Experts of a small language model.
Size: 10 layers, vocabulary 32768, 33.2M parameters.
Below are experts of layer 4 (counted from 0) of a mixture-of-experts language model. Rows are named router (the router's row for the expert), gate (a neuron's input weights, with its number), up (a neuron's input weights, with its number) and show model dimensions 0-255. Each number is 200 + 30 x the weight over its row's rms, rounded and kept within 0 to 999.
After each expert's rows: "gets" lists some tokens that make up at least twice as much of what it gets as of all text. This comes from a sample of Wikipedia text that the model never trained on. Tokens count by the router's weight.

# expert 0
router,220,215,197,229,182,224,151,203,205,259,150,237,239,240,204,142,182,208,219,210,210,173,234,227,187,239,228,230,182,280,203,202,195,191,252,177,196,215,214,157,189,187,216,216,161,174,185,212,140,167,191,218,212,190,191,203,222,177,213,174,235,202,253,201,231,238,160,210,181,162,225,184,176,225,207,202,145,233,211,146,201,207,169,207,220,173,207,190,218,178,216,273,181,228,184,212,233,177,178,220,249,167,166,266,143,205,224,152,268,189,213,171,199,171,182,219,226,177,136,218,223,205,161,235,227,175,185,199,188,117,265,183,173,165,163,179,158,204,201,225,214,167,192,186,220,216,215,191,195,263,183,179,193,206,208,246,232,200,204,197,226,195,246,194,174,192,166,192,173,207,204,199,167,218,237,204,174,217,141,205,191,188,210,188,161,217,203,180,201,253,206,174,184,197,182,219,189,237,172,246,212,179,240,201,170,214,181,181,189,258,157,260,251,201,207,184,179,206,225,112,228,186,178,179,252,209,227,216,188,248,253,165,149,200,252,183,199,243,236,178,243,160,157,172,191,250,265,184,157,197,220,222,198,147,206,204
gate5,231,249,177,181,228,220,251,192,217,158,209,230,172,129,206,236,218,194,158,168,201,222,232,200,208,196,188,185,258,203,208,188,199,230,180,204,196,243,186,179,219,235,171,200,193,196,203,242,190,202,168,182,135,156,175,205,179,173,225,195,234,227,204,188,183,203,240,201,205,194,192,228,163,169,202,262,238,197,202,249,223,232,226,222,175,206,179,192,173,238,235,182,203,161,233,213,215,223,196,169,172,160,180,218,220,194,205,222,249,171,194,196,205,193,196,194,150,239,203,180,231,244,181,203,127,228,246,163,149,216,262,177,202,285,273,190,221,227,185,177,145,199,245,207,222,171,182,224,172,274,225,178,186,202,194,156,182,170,238,147,221,180,185,266,206,201,196,233,132,190,232,165,247,168,156,198,193,219,195,201,202,147,199,195,208,154,204,212,186,177,166,200,196,143,206,156,195,213,229,165,167,169,201,178,206,155,174,143,183,202,156,213,218,194,169,208,245,221,158,164,236,178,125,229,169,153,205,169,200,228,218,226,235,147,186,184,199,191,227,232,193,155,187,212,200,208,167,228,140,130,184,166,215,239,224,228
up5,133,155,230,159,201,190,210,230,197,223,199,209,211,246,238,227,215,219,223,208,186,172,202,188,190,215,223,174,192,238,192,274,135,186,204,197,227,239,198,213,156,212,217,213,220,214,224,130,207,216,202,166,227,168,151,198,171,184,165,210,204,144,197,203,276,204,220,225,202,183,207,211,202,225,224,202,212,193,207,149,197,242,233,174,205,205,194,211,175,227,211,175,187,202,170,227,196,208,192,146,164,221,235,172,231,198,184,236,267,223,205,206,233,214,213,243,167,265,199,266,223,220,235,181,221,251,222,240,189,200,185,145,174,162,164,244,217,229,184,204,170,197,195,225,228,204,149,229,195,234,152,262,201,191,139,252,219,237,171,212,119,229,220,131,228,203,198,215,212,249,196,200,215,201,190,258,230,187,185,250,228,188,266,209,205,232,222,202,222,208,254,218,221,199,153,216,190,137,228,182,219,181,196,218,167,237,223,206,204,220,183,186,199,127,175,203,181,215,177,217,173,196,171,180,181,163,165,168,220,172,184,174,191,202,209,141,170,213,280,160,184,235,218,169,247,167,181,221,170,234,199,214,262,234,236,187
gets: "\n", " |", ":", "\"", ";", " a"

# expert 9
router,179,173,192,185,212,186,213,246,170,221,167,178,160,269,196,201,251,174,187,247,208,176,187,222,277,209,122,198,239,243,221,223,187,181,218,212,281,179,178,242,226,195,207,218,207,209,161,148,245,189,183,167,203,163,162,185,196,197,200,192,161,212,178,242,247,187,196,178,206,189,189,144,218,258,232,171,213,202,204,202,256,234,163,169,214,162,189,189,219,214,210,184,212,219,206,181,208,194,157,225,217,227,229,189,170,201,194,175,217,270,243,265,224,147,186,220,202,188,244,184,171,208,194,208,252,229,191,219,233,256,183,183,177,239,169,187,175,219,234,187,175,208,211,184,197,209,153,205,197,222,172,214,216,226,214,207,236,235,187,162,205,206,224,202,187,193,222,153,243,189,222,144,182,236,164,156,167,179,187,144,164,146,181,194,257,177,245,207,149,163,146,174,188,232,107,191,167,207,247,229,223,193,196,200,176,168,181,152,177,170,250,194,132,265,238,213,240,228,193,222,202,197,188,204,210,209,206,194,197,174,191,223,222,205,171,183,187,173,244,224,179,166,204,174,261,183,178,200,215,152,207,186,233,218,232,136
gate0,174,175,237,189,207,191,185,225,192,208,211,172,179,190,188,220,223,169,183,168,181,193,241,219,200,230,201,257,219,161,230,204,201,180,237,183,231,190,179,153,189,236,168,194,230,181,170,183,180,174,173,209,199,207,164,214,140,206,226,148,251,181,214,232,230,227,202,182,165,223,184,156,204,212,180,185,215,223,192,189,214,160,189,218,193,194,177,184,185,171,226,182,186,210,190,198,244,239,194,191,186,202,230,247,243,215,141,183,209,201,285,173,146,187,192,169,243,238,182,232,222,113,203,178,217,188,169,155,235,194,179,207,175,266,168,197,220,182,193,195,198,174,201,258,181,215,212,234,261,192,269,214,204,149,237,154,194,225,195,172,246,188,209,197,212,155,195,204,236,194,215,190,241,167,206,188,214,205,232,153,146,167,244,210,227,200,195,164,209,200,187,159,194,195,167,214,235,140,213,183,161,195,208,180,182,172,169,229,223,255,193,244,236,184,267,180,213,162,183,188,212,254,233,161,123,241,170,212,160,201,101,205,217,197,235,172,186,162,221,210,185,206,238,186,163,162,155,216,250,198,229,147,175,162,276,235
up0,200,172,190,193,191,196,220,173,206,186,243,230,245,191,218,197,196,163,230,173,215,230,246,229,241,142,195,182,191,196,215,176,164,204,240,199,215,218,212,168,188,200,200,179,196,231,221,265,193,225,165,200,186,213,254,194,148,180,195,207,202,260,224,272,187,230,185,206,211,147,211,221,178,181,209,232,241,190,151,221,210,150,194,215,147,203,232,148,196,198,266,238,214,173,181,211,187,203,180,220,261,185,206,223,236,116,179,168,244,206,158,254,199,189,208,206,202,221,160,231,154,211,224,166,234,148,187,209,266,252,212,185,245,182,266,191,245,178,196,234,241,231,179,154,172,181,179,194,218,226,200,227,284,220,198,173,174,191,248,249,204,218,177,214,190,192,258,145,179,198,173,210,234,240,243,205,220,175,258,160,193,171,194,186,213,158,218,261,173,173,217,178,166,215,235,227,170,235,177,194,223,194,147,169,168,188,209,197,205,211,223,134,205,253,190,199,213,177,152,175,207,176,181,222,179,140,206,228,224,196,171,251,174,202,235,218,211,252,189,235,181,227,168,218,207,152,170,179,220,232,245,208,218,223,211,217
gets: ".", "|", " The", "s.", "-", ","

# expert 1
router,222,237,136,219,179,204,175,191,169,196,193,187,194,188,202,187,192,283,200,199,226,256,180,191,195,189,219,157,180,173,179,198,161,191,236,174,155,188,217,181,144,236,217,286,239,196,186,207,198,192,204,240,200,237,198,234,203,219,219,197,175,275,150,141,193,242,187,165,173,205,164,195,156,152,207,212,189,150,241,147,243,191,226,203,204,222,182,208,188,186,207,202,211,183,226,208,131,216,164,200,203,217,171,214,246,174,179,181,155,171,213,186,177,190,186,154,191,203,206,213,209,247,162,208,217,218,223,213,172,216,163,201,238,191,180,195,197,166,181,205,182,194,193,137,218,175,162,189,145,203,223,198,207,206,184,152,207,223,270,158,197,248,211,166,252,203,174,166,204,174,228,189,193,203,201,200,219,253,194,205,210,204,208,166,261,220,147,209,229,154,155,103,215,196,269,143,225,189,173,150,198,243,199,179,209,226,227,205,208,184,191,193,198,161,142,188,207,213,229,187,152,205,202,227,155,235,221,144,182,238,150,141,168,245,163,190,128,198,212,224,207,198,227,186,155,200,187,242,189,249,199,153,229,183,173,201
gate0,188,214,201,249,149,221,178,184,193,179,197,184,232,205,155,197,202,202,197,220,207,225,211,179,217,224,256,127,190,194,201,206,206,211,132,199,171,137,178,193,207,228,186,186,129,242,217,163,199,222,181,189,235,220,199,247,204,203,195,249,230,216,233,234,183,208,188,253,150,242,189,186,190,206,163,189,214,217,186,192,244,225,176,204,218,240,259,218,206,224,178,242,213,187,222,130,177,228,105,197,217,202,192,152,163,201,199,222,174,245,199,244,157,224,212,220,222,182,164,223,156,213,218,187,185,160,178,184,236,166,177,173,203,223,212,202,207,251,164,164,177,225,198,170,197,243,197,123,174,226,198,180,251,191,225,211,167,200,159,237,211,161,124,224,201,202,167,211,187,200,188,266,222,225,271,215,210,170,238,195,209,198,207,186,209,220,204,196,149,207,187,180,245,168,248,199,157,254,212,241,184,180,165,218,161,209,191,188,197,183,212,264,210,224,211,188,185,190,175,182,191,174,249,207,214,235,215,186,158,161,196,151,231,146,153,252,240,184,237,179,186,145,278,217,156,185,202,204,231,171,197,223,219,188,256,223
up0,116,240,205,233,225,176,173,141,211,221,218,175,231,231,215,201,211,194,168,211,143,203,187,143,160,216,185,120,196,243,182,162,191,184,190,179,222,189,182,116,188,188,196,220,226,205,215,238,185,196,251,211,140,243,187,169,188,220,185,189,192,203,197,226,190,163,249,203,177,250,182,215,184,197,221,192,163,247,164,220,208,190,244,190,184,190,234,193,205,255,179,192,183,220,138,190,140,206,266,159,221,249,174,192,166,176,218,264,209,216,176,170,218,195,180,210,184,189,222,157,148,139,185,186,221,181,189,187,254,167,150,201,223,188,175,180,199,159,263,157,229,236,166,214,149,149,226,192,194,218,193,148,184,172,161,226,214,165,243,162,215,179,220,230,203,162,232,190,210,167,142,192,207,201,217,189,154,180,175,183,184,231,248,222,186,251,177,219,250,198,216,146,193,202,226,201,290,185,174,166,218,212,185,200,184,142,179,258,180,179,160,246,240,199,215,209,196,228,156,191,177,210,224,226,216,190,213,201,204,211,121,192,202,194,216,161,209,183,253,207,196,185,209,178,206,197,191,203,225,180,174,189,196,186,234,236
gets: " |", "\n", "ap", "r", "ir", "im"

# expert 7
router,204,205,233,214,188,181,252,213,193,217,219,176,199,224,258,199,200,220,206,227,153,225,154,168,208,245,203,191,239,143,282,205,178,224,130,212,194,217,261,204,196,233,208,167,209,202,228,207,202,158,115,233,245,204,150,230,184,280,199,176,195,127,221,195,157,240,186,175,181,178,191,186,211,183,163,167,210,199,214,266,194,225,127,262,183,194,203,245,144,229,216,178,188,154,207,172,223,209,216,174,199,237,168,221,222,238,190,229,205,163,203,194,164,201,184,183,150,186,194,162,187,152,218,248,159,198,214,152,206,158,175,247,199,188,212,193,148,186,218,220,223,196,234,181,157,226,159,222,239,184,216,188,161,176,219,205,131,186,200,236,146,200,230,187,194,252,210,246,181,197,163,224,207,238,190,204,249,205,210,224,190,211,195,208,213,225,198,171,203,245,227,223,200,233,204,179,240,168,189,186,192,175,185,251,224,161,219,226,158,205,190,189,138,204,138,183,252,230,217,234,213,150,209,237,173,207,214,178,199,174,222,161,192,186,228,174,171,229,170,195,211,174,188,208,145,184,151,172,226,170,197,212,148,209,163,167
gate0,170,155,206,220,137,230,203,173,197,206,268,212,179,224,196,140,198,176,199,229,172,229,248,179,217,186,192,169,219,249,193,180,123,178,219,197,234,160,239,186,228,171,240,242,176,216,201,148,210,170,215,202,182,229,187,159,220,240,193,207,201,186,216,175,205,177,202,204,196,216,199,232,182,178,220,197,198,216,194,189,194,200,203,205,206,220,192,201,198,177,197,184,177,207,199,219,166,137,256,187,220,205,182,301,181,224,190,164,199,230,221,188,188,245,184,175,209,211,165,205,152,187,218,210,188,195,239,280,162,258,289,218,219,235,195,236,176,210,177,189,199,200,182,190,178,183,171,213,194,145,191,172,185,211,198,196,206,188,249,223,214,182,201,174,166,224,246,194,227,272,173,271,186,150,219,191,197,210,184,197,157,218,243,185,218,293,186,263,134,217,224,188,189,209,126,194,245,230,206,127,183,211,242,175,261,208,224,221,168,171,211,211,186,242,227,226,202,152,210,227,205,125,231,194,207,273,196,228,251,181,197,228,226,241,242,228,227,184,215,235,234,208,218,187,223,193,212,177,181,204,185,238,208,214,181,184
up0,201,161,142,186,186,194,214,173,227,160,215,165,230,156,188,214,184,175,189,237,174,238,192,196,224,240,225,242,222,220,225,173,209,229,250,189,198,182,194,131,216,222,244,220,199,206,208,143,176,184,215,112,228,179,207,205,232,176,210,194,209,149,137,212,182,165,199,197,185,253,205,186,132,185,197,204,188,191,198,160,216,210,184,209,206,211,224,233,201,197,162,159,142,208,268,198,163,211,193,193,226,190,187,242,186,178,164,174,147,219,173,160,205,214,227,165,147,219,186,210,172,232,209,160,199,184,169,198,198,187,239,206,158,154,175,181,150,208,195,145,175,198,197,176,193,220,221,244,173,181,200,193,194,172,173,185,203,141,201,198,214,198,177,173,275,235,257,238,180,261,196,273,169,165,236,204,172,171,269,166,199,216,235,224,174,171,179,173,240,212,244,187,196,248,169,185,168,164,173,215,211,208,202,217,231,198,243,199,192,240,152,233,235,148,189,173,203,205,242,191,203,240,198,196,113,194,254,211,203,178,236,171,171,202,280,206,160,223,224,211,198,244,150,189,209,188,183,211,215,201,218,226,186,277,194,184
gets: " the", " a", " was", " he", " is", " his"

# expert 3
router,211,208,201,176,195,178,166,124,262,193,268,198,210,160,198,235,183,149,198,188,223,201,172,247,155,208,266,190,188,162,182,229,211,248,201,201,241,156,217,153,194,225,174,190,230,191,190,203,211,214,196,200,212,223,236,186,242,166,213,212,177,190,246,179,234,205,203,220,196,204,162,157,210,223,210,165,212,239,158,226,145,181,214,221,200,202,240,168,185,241,199,216,233,184,208,237,166,205,210,207,184,167,218,193,176,179,174,222,179,196,228,198,173,156,237,218,215,222,184,173,161,238,213,183,184,139,227,197,187,246,161,249,187,178,211,192,216,147,171,193,203,233,199,203,189,234,182,175,169,181,192,160,223,167,196,207,181,191,218,256,232,219,116,177,226,199,229,216,206,224,190,143,240,124,226,225,254,196,174,189,212,218,194,156,229,233,233,200,185,228,199,194,216,208,196,219,220,200,221,179,221,239,184,205,217,210,163,228,249,202,222,201,201,187,201,269,133,176,200,226,179,148,215,138,199,223,180,285,218,165,167,174,185,205,236,142,229,216,150,255,224,211,224,310,180,202,210,207,151,139,167,185,241,232,190,178
gate5,158,218,227,242,237,203,186,174,216,233,166,217,153,208,190,195,154,187,184,172,193,170,211,176,212,198,194,194,221,203,217,197,162,221,213,223,212,209,206,154,167,214,215,152,205,226,244,198,253,173,201,174,266,173,229,194,230,150,181,173,205,185,229,245,208,213,159,178,249,172,178,237,176,217,231,200,176,176,151,211,228,180,193,132,153,150,250,258,162,173,145,204,181,185,214,180,195,190,220,277,185,157,236,212,149,208,147,161,183,244,209,143,257,254,179,240,164,191,220,182,183,184,183,192,201,150,237,185,210,181,229,205,162,185,191,167,170,166,222,211,199,173,254,223,170,218,231,162,205,165,155,159,178,202,208,216,161,210,267,177,241,191,247,156,200,212,228,180,236,241,167,189,223,184,170,268,253,186,187,176,190,166,185,188,194,217,192,262,198,209,234,238,224,179,171,166,217,197,216,231,249,260,180,200,184,218,225,190,190,248,248,217,230,238,194,216,179,188,211,197,240,214,206,198,212,202,143,259,210,170,233,200,210,214,211,156,221,229,241,196,234,266,222,182,204,252,185,157,173,206,194,209,228,226,153,208
up5,182,198,206,237,157,255,212,167,178,214,171,227,242,204,171,273,249,187,176,190,170,176,230,165,173,200,241,189,221,236,233,204,147,200,218,162,179,188,72,214,243,149,186,253,154,162,164,220,219,233,226,218,232,171,223,182,212,183,173,181,234,169,190,229,180,171,192,228,182,142,189,178,186,149,198,220,165,183,245,169,173,217,177,185,210,202,266,169,169,194,184,194,208,236,196,219,224,217,162,232,190,211,201,184,176,183,191,160,177,214,159,178,226,222,189,165,232,194,179,186,262,209,202,220,211,209,194,248,160,173,186,142,244,222,204,159,187,241,211,203,218,155,192,188,198,162,237,233,198,242,182,182,222,165,222,194,187,187,224,189,226,189,169,208,148,201,149,159,209,195,166,195,187,135,213,168,170,164,219,216,180,215,180,242,163,167,205,113,178,166,194,291,241,205,214,165,166,218,189,186,157,147,224,167,193,179,162,164,206,206,191,172,170,265,187,169,188,211,180,189,197,157,229,225,234,192,176,181,198,219,189,242,209,212,237,223,181,144,185,210,163,191,208,155,170,218,219,148,197,216,223,204,188,185,221,212
gets: " of", " to", " in", " for", " by", " and"

# expert 8
router,242,167,189,168,229,193,210,227,201,257,181,223,178,182,251,263,254,198,198,218,172,199,169,185,199,183,235,208,194,230,160,274,209,147,162,249,108,237,183,234,196,148,119,220,231,174,191,218,190,218,162,196,188,197,198,240,223,189,213,233,193,157,203,187,226,205,175,188,219,228,243,245,219,204,180,239,214,188,198,256,184,197,220,193,235,210,182,148,284,206,169,188,246,187,168,199,216,181,220,189,225,160,269,170,224,199,213,189,169,225,231,245,164,247,176,156,214,149,169,216,215,174,187,159,191,174,151,154,186,146,213,248,220,195,208,229,200,207,138,224,171,215,181,204,190,209,210,197,199,251,241,270,191,202,250,228,196,214,165,233,192,130,209,219,184,222,191,193,229,225,176,173,162,178,177,203,158,215,226,250,193,182,214,192,255,170,207,183,229,213,179,194,246,213,203,165,190,197,183,178,174,217,223,210,209,219,205,164,210,217,187,185,215,218,169,205,196,243,198,196,164,241,209,225,208,158,208,203,179,251,194,219,166,175,160,239,215,210,204,161,141,242,250,188,248,160,187,166,151,230,209,206,190,140,190,193
gate5,183,179,166,198,214,175,238,160,205,206,195,197,196,200,202,221,139,191,250,169,188,176,224,225,212,164,154,195,235,192,201,157,211,206,217,220,191,204,194,158,180,242,225,169,217,217,210,249,236,195,205,252,137,208,168,208,178,177,182,197,216,202,216,169,194,228,246,226,157,158,200,101,245,233,269,193,217,229,229,179,193,198,185,214,250,183,205,177,184,200,260,215,222,265,211,200,188,187,231,180,230,251,207,204,189,168,183,156,193,141,188,216,199,149,232,206,200,202,194,213,196,260,191,160,186,225,224,200,191,224,226,194,214,268,190,195,175,235,194,237,155,190,206,237,151,158,242,196,265,192,211,190,243,167,214,190,224,191,235,198,199,232,242,211,273,223,156,143,189,179,207,152,242,206,189,169,221,250,219,181,204,199,200,174,185,260,170,188,173,171,192,188,209,234,216,213,148,229,219,232,189,179,138,218,180,186,208,204,229,221,150,168,213,194,151,218,163,175,172,223,210,127,231,201,186,200,171,186,226,229,168,168,226,212,156,265,180,197,168,222,209,275,199,205,203,193,167,208,116,196,260,164,174,174,179,188
up5,248,235,236,156,230,252,215,209,244,215,220,253,176,185,216,187,203,170,165,232,219,239,149,190,175,228,196,210,218,138,142,162,165,128,225,150,167,212,183,261,193,207,168,197,202,193,189,192,197,170,230,168,238,222,229,234,206,188,235,181,169,246,150,190,188,221,194,195,255,258,248,208,233,200,174,159,219,239,207,218,228,215,194,231,183,193,246,195,168,157,163,203,209,222,244,170,193,220,210,183,196,217,213,234,202,179,201,158,231,211,216,197,199,253,222,158,207,220,162,188,228,201,261,245,183,218,231,217,185,248,179,204,210,190,157,189,203,151,152,238,183,232,212,213,186,185,178,177,302,271,208,137,245,176,167,246,225,202,232,182,222,185,143,231,197,212,213,195,225,217,158,173,223,171,177,200,199,215,203,283,224,156,145,225,117,208,239,188,202,227,222,213,176,196,207,203,171,150,203,175,228,166,203,224,229,214,212,161,168,204,225,178,218,159,195,228,234,187,196,166,179,222,245,184,191,184,188,154,160,202,209,216,257,160,195,204,228,205,193,184,171,195,190,181,241,172,229,220,250,193,177,222,204,210,217,190
gets: " |", " ", " up", " /", " place", " part"

# expert 11
router,201,271,189,207,229,148,215,192,243,174,238,237,206,188,221,237,234,211,256,163,235,212,263,189,187,217,214,149,181,214,170,171,183,209,237,220,219,177,178,229,238,215,206,236,175,200,229,178,200,214,205,206,161,221,209,205,182,149,231,210,183,199,229,168,144,128,187,196,249,166,264,208,207,200,247,205,223,180,183,262,186,175,196,206,257,194,170,226,159,212,189,191,220,198,169,194,209,162,205,183,193,207,197,256,182,217,239,196,165,247,237,200,195,218,219,218,179,207,271,140,231,227,201,144,165,229,138,151,239,266,208,227,236,214,143,179,217,240,202,153,203,188,255,236,232,204,205,175,214,168,198,198,224,142,208,229,173,174,176,170,170,238,175,169,155,186,247,189,150,198,171,176,180,198,176,188,190,186,177,224,206,152,150,261,201,228,167,250,231,216,207,188,237,216,186,229,167,233,188,182,217,184,216,197,180,197,204,243,188,231,221,188,218,175,200,200,254,181,244,196,208,234,226,175,207,198,155,195,220,156,253,225,201,191,221,238,156,209,171,201,202,237,208,161,160,281,210,219,209,223,242,163,187,226,213,257
gate0,175,220,192,201,201,204,183,165,226,183,218,215,240,147,240,159,125,199,151,187,227,219,168,207,204,180,246,213,183,211,155,206,193,164,148,182,208,185,162,202,186,210,189,165,174,161,133,223,191,220,202,171,176,222,194,249,206,218,184,241,245,227,176,233,187,203,223,232,193,203,191,186,176,188,215,180,268,156,200,191,205,253,138,172,197,194,271,168,206,185,215,198,215,158,201,237,213,200,204,241,197,203,265,197,144,217,120,218,192,238,202,214,252,174,225,178,139,167,244,215,227,206,161,207,232,227,216,203,196,200,185,255,170,239,224,162,212,163,160,163,249,197,203,247,196,148,234,150,212,167,161,231,192,219,235,166,254,161,161,206,155,229,224,212,212,217,187,224,224,196,216,196,210,168,134,163,182,215,208,147,215,182,183,198,226,229,235,198,232,211,175,164,188,140,188,131,150,195,224,177,142,229,224,177,172,173,183,158,206,177,157,170,223,163,217,178,184,145,190,219,228,219,190,218,183,206,203,223,229,180,166,211,169,201,241,176,191,231,239,198,179,229,160,133,222,240,208,224,173,217,257,192,219,212,188,194
up0,173,209,175,190,174,201,210,236,204,275,194,177,198,160,189,196,213,216,233,147,236,236,222,166,213,179,243,156,233,251,209,243,250,199,256,201,176,239,177,198,180,177,156,166,209,231,218,189,153,178,208,212,179,200,223,224,172,223,148,203,166,143,258,237,194,164,187,167,229,189,184,174,174,207,150,226,240,216,171,211,184,210,195,212,245,183,195,242,168,233,215,201,222,188,228,136,190,198,181,167,187,161,208,161,188,202,167,226,182,184,200,204,215,220,208,197,198,239,234,225,163,167,256,229,178,236,208,215,191,239,236,245,210,153,195,213,207,158,218,169,196,246,200,219,265,216,254,191,215,190,117,202,223,195,234,241,154,156,214,173,212,215,191,176,214,210,207,150,200,194,148,168,227,167,194,205,185,191,208,211,165,165,157,217,147,164,189,192,198,292,191,172,252,152,217,160,228,197,199,271,254,236,181,252,157,247,211,221,253,190,234,221,183,183,216,216,188,235,204,225,198,196,189,173,271,202,192,159,215,185,198,162,232,230,244,154,197,207,206,159,239,183,236,236,212,191,201,236,252,175,212,178,198,162,196,200
gets: " and", " in", " the", " of", " to", " on"